Weights of a small mixture-of-experts language model, trained from scratch on English Wikipedia.
Size: 11 layers, width 320, vocabulary 32768, 64.4M parameters.
Experts: 48 experts in each of 11 layers, 4 picks a token, a softmax router.
Below are experts of layer 7 (counted from 0) of a mixture-of-experts language model. Rows are named router (the router's row for the expert) and show model dimensions 64-127. Each number is 500 + 50 x the weight over its row's rms, rounded and kept within 0 to 999. Numbers have three digits each.
After each expert's rows: a language model's description of what the expert responds to. This comes from a sample of Wikipedia text that the model never trained on.

# expert 8
router:499533504558521604510467450453592452452525537432505519485471471474554461526542441537417527402413469548500568622490582516513479514446509491461587484428590537457397570533557487505432544488563514
Description: Units, symbols and punctuation right after digits in stats tables and measurements, such as %, km, ft, -yard, 3.0 L, 3rd, and table pipes.

# expert 21
router:643476478506530544479480455420424495467496506465506580464449444461457406500602442500455505461413463585526603518413524531422589548477540481458573495474587455509473507557540520445476526444610565
Description: Sentence-final periods and quote closings, verbs and particles completing predicates such as moved, said, came, away, arrive.

# expert 6
router:484540489546609562550475415441586471462574544529509502441477442460493456574477424573524551451463447547498599524506539524480525529463519417491522478492465560489511463501505496443510519510544546
Description: Colons after infobox field names, plus dashes, pipes, degree and prime signs in coordinates, e.g. OS grid:, Position:, 88.25–.

# expert 26
router:624521390487602492563458490472543434513570560489506554444538411383503462536564447499461550479406467537531554505458491521478521503509597434485515477443566555511535470526563521417417496493555521
Description: Word pieces inside Latin species and genus names in taxonomy lists, endings like -idae, -ensis, -us, e.g. pustulosus, Piper vergelense.

# expert 45
router:493536418543515526506464461450643442500552512394530501506478442439468487504534471578434524484435473583532536492417580520448519489370561433434494490485501524474538507521495508454458560425551484
Description: Commas and pipes separating birthplace from country, roles in credit lists, and table cells, such as Moscow, Russia and vocals, guitar.

# expert 30
router:506465490576561510542389463441527468472606497494487528491480481444446452625572466481509529507462442616522546514445512521478451526427588457425554514485566490441480542565546508474510470499549533
Description: Function words and concrete nouns or adjectives in ship histories and physical descriptions, e.g. the crew, white petals, loss of eight, roof, stone.

# expert 11
router:517568452571511545544506399438512471465557492463535531437515432499478510543482509502479590462426442580553544541431528465432490479487563506466489441502537489485476551565519552436486513497589521
Description: Temporal prepositions and articles in history narratives, such as during, until, after, early, and the before a century or war name.

# expert 19
router:589507412557569545558479441455482438482520541457588559502490397491432499529533512574457541445462447523526497512504507564468565589448564482458547441508571510467455553568607535487419482438549563
Description: Nouns and pronouns for people and groups, usually sentence subjects or objects, such as he, they, mother, students, children, women.

# expert 33
router:540560540538499563527479467458509474383522566419497570464432511442505468518582416499463516446457486587545561505476518532401568516446501469489540517464532474435507510524476559407448575445482548
Description: Word pieces after an opening quote or parenthesis in song titles, lyrics and music credits, such as S-eb-astian, B-erry, May-be.

# expert 36
router:573540485484513584538500513399497506433570535410521560425411469449412440601574447512400487418520517490565551587450510539408567478468504438475479514460520540425480455508493561511426570405501596
Description: Music, film and award vocabulary in entertainment articles, such as music, Best, Film, song, album, Rhythm, Vocal, opera.

# expert 31
router:532534484513534551527489476435585497485451564415526584497474474441544435513597439582496492400470462504500503466513534494464546558526538425447491468430560567489433552545533483453402554453522569
Description: First tokens of table cells and list lines, chiefly country codes before athlete names (GER, USA, AUS) and first names like David.

# expert 38
router:597535395546512603581521476427562473454542527421523544412467481415475481488569489588491518523481462519464552481493585588490544526508578494410504465483519573512486489545527526433459564477609569
Description: Middle or final pieces of proper names, mostly towns and clubs, after a starting piece, e.g. Port Moresby, Grimsby, Chelmsford, St. Louis.

# expert 42
router:599517436494572523548443414463491477502603616469539536508498451408515534555544483543447531482428474510527527553462515497461498485454556456398546421382509538506478483580592515459478516486532527
Description: Word pieces and words in medical, chemical and scientific explanations, e.g. prolactin, insomnia, serotonergic, electrolyte, treatment, research.

# expert 0
router:529488427456532578546470438483462470421535478443595535477479503495465480574517448490481495467478489544506552595482540492444507509393538472461566490453520433462436469574522558494499558478546525
Description: First pieces of words split into sub-tokens, often a capital or consonant cluster after the or a quote, such as G(I), g(ossip), cl, st.

# expert 7
router:560580504581519544537488510452504485436475579435537567470493458445478436520616456571440512421448508564569525502465529483434545490506549425476526467483545527455467498512522515453470541407623595
Description: Prepositions, verbs and punctuation in running prose and descriptive table cells, such as of, against, featuring, defeated, often before the or his.

# expert 27
router:533563439523526477531512443484608410455560512493543513500445502455517457538555503498451568487426490518488580582448513528436563517453560431545539442516582584493393537536567463437475499454554473
Description: Closing quotes and parentheses after song or term titles, and the it, called, renamed that follow, as in "Pyromaniac" is, stylized.

# expert 34
router:552513428614523588573500475452521419461525557476565537492497423466526518495533466551418559449477434575532564494460531562411530564532513482487513454480567559475415566576565524478440506454561508
Description: Pronouns he and she plus surname and first-name pieces in biographies, often as sentence subject, e.g. Sørensen, Undén, Smith.

# expert 46
router:515549536545499557500403443413527498456501504429568477515464483451562452570505429600492501418443454560585548512457507549488543564463617461462552533463513519464434562532556525452458528467539467
Description: Conjunctions, comparatives and clause-linking punctuation, e.g. when, where, while, as, than, but, commas and full stops.

# expert 9
router:563550497469630569487439419439587438471525588543500549445431443411425492499519388503518551461439478543524541573493528518478548542472464496466499477421544583460475492533595511510423548455546536
Description: Opening pieces of non-English proper names, especially places and clubs, such as San, Saint, Kh, Atlético, Gip-uz-koa, Beče-j.

# expert 14
router:607513485428589522561482471475461441470611547478510525493464466438512460549528451543466483448472481565547591535466559509408517484346555443432617471425473490506489511541551513486452586448549481
Description: Backslashes, braces and letters inside LaTeX math, plus digits and entries in vote or data tables, e.g. \rho, \begin, i.e..

# expert 5
router:610520489551569546507494460442512478450581515488614542468444488468536416564546465582454522473513432521538474507441536534537501507418603457455574508479559532446359546538532520523449489414515525
Description: Words in sports match and season reports such as loss, won, Cup, tournament, plus modal verbs would and will, and narrative he/the.

# expert 16
router:541560430563525547556453493435534472436598518467560541510507457472580459551520483607447528423426390556541520579442595501461550546519534413488569479504509538469438515553494553460477568463534495
Description: Articles, possessives and copulas opening a noun phrase in narrative prose, such as the, a, his, their, 's in the club's 100th season.

# expert 28
router:631489452495557558532501472469594404484478535437576509495455419506467451571582504562459537471498381514511532522494549595487505475479577443490510441501607533495407492544538513519385523406544556
Description: Final words of named places and institutions, often before a comma or table pipe, such as Stadium, Street, Theatre, Italy, °W.

# expert 24
router:498506434537496526535465393501577515451574548465540544492492456351494465581596492463444495478473451526508551587475500527437527478513468489389495433449546571502484482595541572480427611455551503
Description: Pieces of German, French, Spanish and other non-English words and names, plus accented letters, such as eine, die, -ches, español, de.

# expert 39
router:561529502504496612537503485535503491419596600470557539426441450430520490483555424478397552458477485533597577508510567518450568449522537494460516554441563558480506524581567547513483568502534533
Description: Surname and given-name pieces after a first name or initial, such as Ch in Chavez, Dun, Mc, McK, Ben, Tom.

# expert 41
router:516613516567549619506483503474514461455535537481524545467453493356450437472548473491501575474393480543531546583488592535420561430486541493450534517394533516483489523535511548464412576449514605
Description: Middle pieces of foreign personal names such as E-man-uele, Q-ay-yum, Tre-viño, plus infobox labels Born, Died, Preceded.

# expert 44
router:551567452482574561569504504430519440492493578477549503439411431513472455543540493592466545407490467474555521578502620531499558535406612452485572407466508527459454536528514486487484535488515508
Description: Names and words for parties, districts, laws and institutions, often in election tables, such as Party, Act, Democratic, District, Council, Turnout.

# expert 13
router:472541447517565562538492498352568455452550532445555478470484482436559457545483374597469607462491461501582511528472573509459556518357540405463547506478494519461501484543593494433480533516565554
Description: Spaces before numbers in census phrasing and tables, clause commas, section-heading ends, and words like There, where, what.

# expert 12
router:574490447469538570544437478480569450441541509488512520431497455503487494572563417521457566506524504563498596493442523478401519606446584499460509446474535450458486480517510506386526481476503524
Description: Inner and final pieces of proper names, surnames and place names, such as Black-f-riars, Yash-p-al, Reyk-j-avík, plus election table cells.

# expert 17
router:498530452560519483530447487486517403479542504489591487495414455464498430509566499555428533453476477508517587469465533520414575571364573455438491478494598526440458554516524493432499529453546554
Description: Commas and and/but joining clauses in narrative prose, plus following subject pronouns such as they, he, who, she.

# expert 32
router:553553514489488547499468528385559464446510470481521537425478417512496428516535436533439507468466457514503594562403554472468544550517549402545548468504592506494476581543612491440432496487584641
Description: Last digits of years and numbers, and past-tense verbs of release or events, such as 196-9, 202-3, released, published, born.

# expert 25
router:522475488501622554601500478491575476523490553498473537503461431407518489546548471504433581464509401542541501607519573550484499549423550460530535450451544508446447491562543522492399489478546538
Description: Uppercase letter pieces in acronyms and codes such as P.P.T., U.S, FM, MPC, plus line breaks and heading markup.